From a checkpoint of a small mixture-of-experts model trained on Wikipedia.
Size: width 384, 55.5M parameters.
Training: a variant of Muon for the experts, 389M tokens, 5942 steps.
Below are experts of layer 9 (counted from 0) of a mixture-of-experts language model. Rows are named router (the router's row for the expert), gate (a neuron's input weights, with its number), up (a neuron's input weights, with its number) and show model dimensions 0-63. Each number is 128 + 24 x the weight over its row's rms, rounded and kept within 0 to 255. Numbers have three digits each.
Before each expert's rows: a language model's description of what the expert responds to; "gets" lists some tokens that make up at least twice as much of what it gets as of all text. This comes from a sample of Wikipedia text that the model never trained on. Tokens count by the router's weight.

# expert 9
Table cell separators. Pipe separators between cells inside table rows, plus semicolons and spaces in data lists, as in Opponent | Score or District; 2nd.
gets: " |", " ", ";", " 0;", ");", " 2;"
router:121110095088133116081136109155172104127177131150132145141103112086151076106096112123169098157102140110164131119078121112118139114103146125139152130106125150126128112110134138115123147113155107
gate0:112131137135092157099110125111120125089125064153142147104126152157147098138153116100170136135123157110156159157121151172098091128131104109092156098145147145134119139099144146106116104157096117
up0:121133162130136111077127107131149135164174164150127131100136131148175109111099108104124119118088129126151144188119131134123155101144115115112179153105119116125130091150139107114154136161084139
gate1:130133144155133132135146131095138166143155129137082118139139136094102121086131088090128122106163126107111124117116116139127094110116147138155073130138137114112161114180139141136074161134176106
up1:154136128117138140103138141149151138093114119141135124104115123133128169187134133154102134168121118113116129156157113121136096125114101147137136151165114153125124125112127150125101116072129145
gate2:123099148084149140147076137116114122165111131166103112179159107111147125125116079118152099160117108120094138110099165132133127137116127121083090157092140132122125136109118116105093152141120154
up2:126147176127113129144130141118079147111133172121108129124133093125148147130121130145140116143138108159146079130118100136098149141163162121113138125119067108158121163139138084097111117099127113
gate3:141118116110104142120100173083072108122145105159129081164134136137121196151112121083105151150123115105151114119104119140146138081144141126149161099175127144142153152125161119164126110166120161
up3:141091175115112154123133148114122155139172078159126107121108102131081123156134087135108128121111144146148112116142102137126111090091082121161095110104167160107120092129125112126130110128115101
gate4:139123111114150156116128134133156122074155128143119135139134127151102124130113095137116157157154163152091092110112150155157179105128125139120115120126115107129127123102101122128120104141166177
up4:075126120127153120176138124139105140172121132128138134119142142116144139115139107162136172140156065065186135154122096133090059104107121131169120165107107131144130107172163142101136120119099135
gate5:122115108127118129161092119135123104106133101093192126104164088125170135146122142091147110111110105125166139149141116115102117172128133164157134145126123161179111138126106105110155104171085159
up5:145140146112137125147181158149104100175104193145133162090104124135143103147104122122078133127101127136105146135182162152134120087104115118139145110143146092135146095127156121168153155071126091
gate6:094115141102123182112125135169163091167102138154108148078142162160102157087106122131150060153137094141115133159128140108117171120121070126124107114184175128139142145155120111132122121123114122
up6:132127157124153132128115150160126120115107099152102121106123224128118154149147147119189150120135121108120118114144152085127152119132152099124132117141147107138133130102119130156159123150088168
gate7:122121143143140163134108111161179102185115135193100128107203156156153117128128136121106121074104116117104121116119129134139111136176131124102114159110127125130072109171110167100112118123161131
up7:094126123129138151127118112115110117135157137122078160111132115101153098127081133136144116156175141130142160125130109120159123120163137163129113138170093088145107094161099113101112152129133129
gate8:101124116123128060124126122118162124092148123095086140087133177131119118125159145190122139129160121146158191135150133131161142119137127129128137142107135107141132125138140125140137077130161099
up8:141139146080148108128134080106157127101158155148098139103116154142126159105136160099125147107150132128093135158090128138164168120145142166143145100111106104153132127107150105109156122130111155
gate9:121123130121107139150119125152125135144128143087119116114132123123086158161150093138074115129185150137136040092116118140175080143139095117135173123104144151075093149134122150140134134153115105
up9:106129156124097139175128126165137136112104182162121105119134187129121148154146109153128102154140138106116157125148126134126137130131140103115114148087113143161134121119163123163141082123134114
gate10:114093142099116146112114109091174120158148188129086140151137145109119154136146154138136106114075148147148105135081142136103145085128148126078147154096086197147154109121118136103135094134107123
up10:153142153158170109139146128152133162161129118131151133145107106094166101115157100128124144117120137169119117112149145120106128132135107114157170143149170147153083064135122167118141134126107132
gate11:135133118113130129114155128109105102079145133090116120111124147130104156120127146131094092083154157066101137101172124131127113103174153161099158153133101135091136161106146139165076143091125150
up11:110086168131139143178149173128105108128129092088114092114116138159137081113141149086152123114094073135127146105140089143129136123095094138140118153195136182100144148146108139108119103130131134
gate12:139131123099180131104099136177097157146129126123122115099162087122183121113111159137109123123119143138140152155133143131104092125106144127080097136108101127099123168084072107125123109125156135
up12:122128125070147099148140134135139092135113156136152126177110152115092085124138175141163165113128131159112189087155106126115113126177134151124095116134171146115128115122151104144104107123186086
gate13:112111150124124083169114144142133143112145103122121153088154141118159104112114178148080158068115123108171088123118100128131106102134157160144116160139142141106112122129126114170106122088137151
up13:126104129113114126129094132149117089169122150119127125112171114106102149118166123156137090146134129133109112086128117127159141094108157123101105174145134143109122130132084177080158123120152165
gate14:098144145171122167087134151149159128114103135114142165106083109122127158128146144182129156133139128126103112162114094104146109155168152129103131109147137124096148088127165102158180080148121106
up14:180086142141126152128072097136117143118068096136085127136124132137083115131150145145107135111123114169097176139117130148126181160076162116116133146148123113151143123151127125162129134142154115

# expert 25
Verbs and auxiliaries. Main verbs and auxiliaries after a subject or to, such as was, is, has been, became, captured, administer, rolled.
gets: " was", " is", " were", " are", " had", " has"
router:196128107098131084095149083104174097133125136127132155114147098094111142122144089150139144119160106146111144144118112144135114110118200120104122117148125166137162135126098088141087185159072115
gate0:126155126103139127106139124141103137129085126140194153104130096134136131079144137105126090125119099094164147106134143113136125091104117115123174148139161112146129119153119152085117106136115086
up0:116134126136198140138094149159156101113150153111154102132120099112129082129126104141093121160096084093167118130146123135171157094133204080100178140108152183126153119122116133140141101101094134
gate1:136168143144152148097166094113167151122185104158124133111107077135116133155151120119092103118126128097138164118110106162111144127119156140143145158120133154124112142085140121162158124154109124
up1:131158126077092158142136128112170139109123146141119118146136135117143132128109158155136120117144110150139131119147066131089139128100107090150130139131155092178143100157154122104108113165127106
gate2:161157164104154109148144099124131085109123164106083115107105084140132099168081142176113084196112145144100142135144084125143160107141148135147144125136125116116137099117129093153134152107124127
up2:127138142081123150146124189126155143167127094128144128124092145128142155155137127106137104139141101163154112147169116132108125106142078134146114127126130131149129158127101094132118124121163180
gate3:126086104114148114107126159139135136147104148173128133119140143062112095161143130137152112142135139131119134112153126119126197133101189062149121111097150076126134154158168138131180152103134132
up3:117137138142143133101125120138103122140110117153091119099144150145142093131163129133155135132121125124186155116145159173181141140065136125139139114104120077100110174109115148105132128125115095
gate4:135133093109134110150117142143134145145113111123118166107166109098148162144144112120110097106139110157181122152164144128110117142162126123105117108131135122154195127112096103119091104125159170
up4:127160112137116145128143133125140159113149139144129158148141126120159142125161125105128171133152110120128114134145164099132088135166115143108121143133169158153156133103100084145120091155111119
gate5:137159106122124111111110102151139143194113148135092144150117138116107100122154113113112119145124123136136154116190121060125132145160192174110116149142179153137103125124145147169142080133186171
up5:141157125107145126137106126101192106128136163127138120121174129126158141142118096139123149123154128092122136171099102108146140105126170110142124106134109114138090124145137119132181142102119131
gate6:135157122092076119102104158119133141159120132145095101104075150136176108136126135086134191097095106148147161163166087165115113132116187112165094155167119105148132167107087135114129097113097133
up6:095143154086144150125107119112134104136183113126139116115073135148136091119111126111111144128152110132160101159085178125148172114184182142082140171137115135134121084129142118123104128145142117
gate7:116142077141155128138159140098099143137134132135154122119115087155089153130136094124164078123071135128132119123126106120074125086129151127123155169122137153137145104106155117077136137178109138
up7:111095107098156122168146122124123102133119145111149134087155173120123120109161094129128128067154122110110090129155099138153130145137148148159127146136133144118098099159142136133143164119158071
gate8:161099163181139137094109129140150139162125156140088130133119147144104108079142122172153173122115129132107121146144103142135137125135153134153118154153107138132096107131133143131096111169140183
up8:116129128129132111092134095169122102084178097141128139147111135153100147141125167134133136108150166120131143125143124084109162111135153118135120124148122128142108118160118144168144147128137135
gate9:105175140114133126153162131117190100113140135147192120103144134152133154147075123147132127122125189118099148165092109118100104096119124132157124162124150073138119132123119126119120138103126101
up9:145112130125172106153063126089120172120118110172121086151096133159112131153098100141101115141102100089178130111157142094105158179106131118096128118167147185121122128166168161151146112140133153
gate10:162121123125115144090119136137112154131113129127101174131138111093111135151158123084117114107099158138124140140129124123153118139133154153109141097156143134139131146132130074136115161126111153
up10:137119160146139120172156102117121098145117115099126107136064128177126109128090172166128145159112160141142151068145136143082158148105080133137132125109115123122110151141143148145136085119159105
gate11:071123163046145142076134128134150106096107142080145148089129147092101128163127146141133113142121158114159117052098103173136132128141094114146146117136110140147051137181122125143142114086109131
up11:095117095091066151157119137099100141149100115137112119142155186136120117161120147148157131095112151101105103148093133119109130164144126136150138124142145117115143133151146102125155119143133142
gate12:127163120106162121110105121117125124161117122157156140153129104127169145125118111131111124135132083154109119168189089085131140123107158065172131106163096075137132147173138114149144104121102147
up12:126117091136133107076143128117146145134121134104138159128121112096129128146127105135144144149137105135187131117126134112089150158156128166099129179146105148091147095064169128141151128106118137
gate13:115138118130121105104095138109150135134144139190157108129115073108111133154084150177083102115098114131166141124147101127160098107126136155144179128069123150091132098147118127114103100172091110
up13:122173139122134120151109140122138131131187181124143158113154133146097145096152126137082099136107110114119110121090115133126106124100124143113124115085094112155135118123151147138139117116144103
gate14:120166107134127122135125155150159142132103115123130089120185141097127109104152125103160127128128134143147123091103134160106112106122114132171131133117133108131118151142138188124137131091113105
up14:151140147144159124142115098059131099139073144149126170108131156110125097138142127151106128102146157160131118156139121139134164158158147154156128127135117098143118126132110128131116143155136129

# expert 0
Capital letters starting names. Single capital-letter tokens that begin names, acronyms or rare words, such as S in Stuyvesant, K in Koch, PL in PLM.
gets: "S", " A", "A", "C", "B", "N"
router:113153158130128137169090099153087125138120090118109088144132156157114114146096167099122103126140142122136158099152100088183144090153125120167106104167103112132094137135177131137141125097088112
gate0:121153136124146099140093127123128128138143154157136108143135133157136088094135110109075098130125144151129133153123137170163165167108141098119156161142093142109136103144074099129156098119111130
up0:158129121133090137119129057136128118149116119084127126168151108111108145127132157147125121143139179114138117102167105152151127134132094141118117104115121127092120145118132174079149144094103112
gate1:123063098130138147125085091139118126142087136123152113142128172163137145110116139119110139155078144141101115133082154138139178164127136147124141133179157139109132169129135162111138152136121152
up1:122131081120102125169135091134129096129156106131148148132124164117133182104131169129104128143171120139136126107165119153142120162135159088160153153129110161166136116126148114142148125122085135
gate2:098149132123115144177132113089141149160148110151141109139138163141126096110158136074129110161161182137128187120131135145141120168154152114075135155117155096144134116119135110103098148102129132
up2:139095111182147105112142126116104067106129169142158175134130137146103136138132149096096116133112159117149109107104083092130069113119174137128150167151125152137130128109102127162154154138080128
gate3:148123131121117140144109127096086129118126175141118109138146141131085100115118155110161177124128119158140153120116085148120121128126122088111120165128124097140145104146109145126129137139117105
up3:110134115173103085157151145110148157155155143118144097124194156123131125132124109156145143108111099138118132139100104125106131181100131145174126162115106099149084055142095121124134144122112127
gate4:135135151113132118099136143143127111173167113091152131144122129131149128097139138171123093132136137164107073101126159148158121123087120166117161112099132091147121148141140112130138148153085155
up4:139122114139087134126131098127144123167119114089116140107148119077093130096116143104146129152091158125131121085129120099091158127159129149114107092122152128127071148126146121135155133136114170
gate5:151120154152119117157096147093152132160125133105116116120121151161118098135112130092140115147129134092145111137117171138123142143110087153124097122080142142124174155147094126104112077105136085
up5:126166106147167075128102105133145153102117121155083096100112129139108143123170115120113138120144094114135149121100112126099140117129131167116119174159192162126121133141098187105114143143133128
gate6:133161180151134119084080074163167180111142110114052091139126132155136143129122150159091097131177119132069128102114113157117160119153135092138129128128075168095112142163144148108142109155114084
up6:146116135122115107101121127155092106103096165146113141160126132109106127131098121088130128113093135136104162115161149099108156110128098101142115136095143144103125138115110164137138093132130112
gate7:151150096115150142133116149152154158114145149151148148111103142140113111139110143126136144157144074148114130091151072146134154126110119113118099133126120165145086145101139124096119140163153102
up7:145099116173087126148134162104176140117109150115158150156114122123114120123125146090117159115079137125092123107135112126124131070117130137115144139147134128146124125122113111111127154141126125
gate8:119123096120167147138087108176140147145144122172126095127133100131146132124148126111121095088109159119112149103094117112133156164113126148117131171148068144085106144164148113088163126104063103
up8:149097132119149133106116121083113119140150127175146137119177202182109163105161135145147108128143129138108144100141138103131125124117133130093143088125098141102133133150108103156143124169112109
gate9:067164138128119158154131097089146115131107115118135112148129146080172152121117106104082095091140124119088168142133120143151133127100112124152097091136118138158143116160150151128128134156120106
up9:113154127132152199113083116142128104110113100082134175148145129095133102099099097134119136155122164113131131122121119113180128093145140134120082070110139120132083104103114158139157119124115107
gate10:141108118133094136101109116123136161150135156134113132108123131094169101098126111105095113113096124095156123107127144112172094126043115150116166087115148167149099153125154121121095093097111147
up10:089138117142123105118121104076124105107120137090122126130126125132125120136146095132127118141142123143143034147116181136126079123118113146131165151120146135149151089110147118140145109095151136
gate11:147137115125144145107132108132099129072096117118117163158156151126157135125139120091150139109143141127098142134122100092134150100140173105119102127146120141150123125166136142100106143155117089
up11:123109170130148133150121111153124142151145145099120096099106138135172196130129134142199111102104149097150131167162110149133114115153125143114092131118111118122148111175133147130140134138083153
gate12:146149149115116116141163083114143162132106152138103147107124130113124119125146123108099075102191134144122116093129135121112122154154118111113117123167121103136157139155130133116151140086143117
up12:081150101169143139101117164098152117111109094131168150149128115099137118139115156148156133119080165146139151144153109161158123104110148163104059157097181107131116097163133087128101129171119136
gate13:160130163113160158137117125131167150110128122122127162142167177109171079109096121107102165123155136155124128140158129110112135072156124104119155129134122118126132125152128168102088111130115136
up13:099139081165103104082115164138096148127107130105130089136087095139115149138165113102135102104154145125111160135094144129105142165119129142093146083101125121099123128128132100139141133107167109
gate14:119142111139127096093185141183117102118126142127141144121101115110103115091128170133094144123117138144160130144116152121110096125099137165140091131130121099091145123122181112176141141126104145
up14:120098118154094115130109123125138099104109143105146147178136112131163161114161167073162112100146146112113144075096109079161122072140148120142099104109137108135098169159169120145059131090108102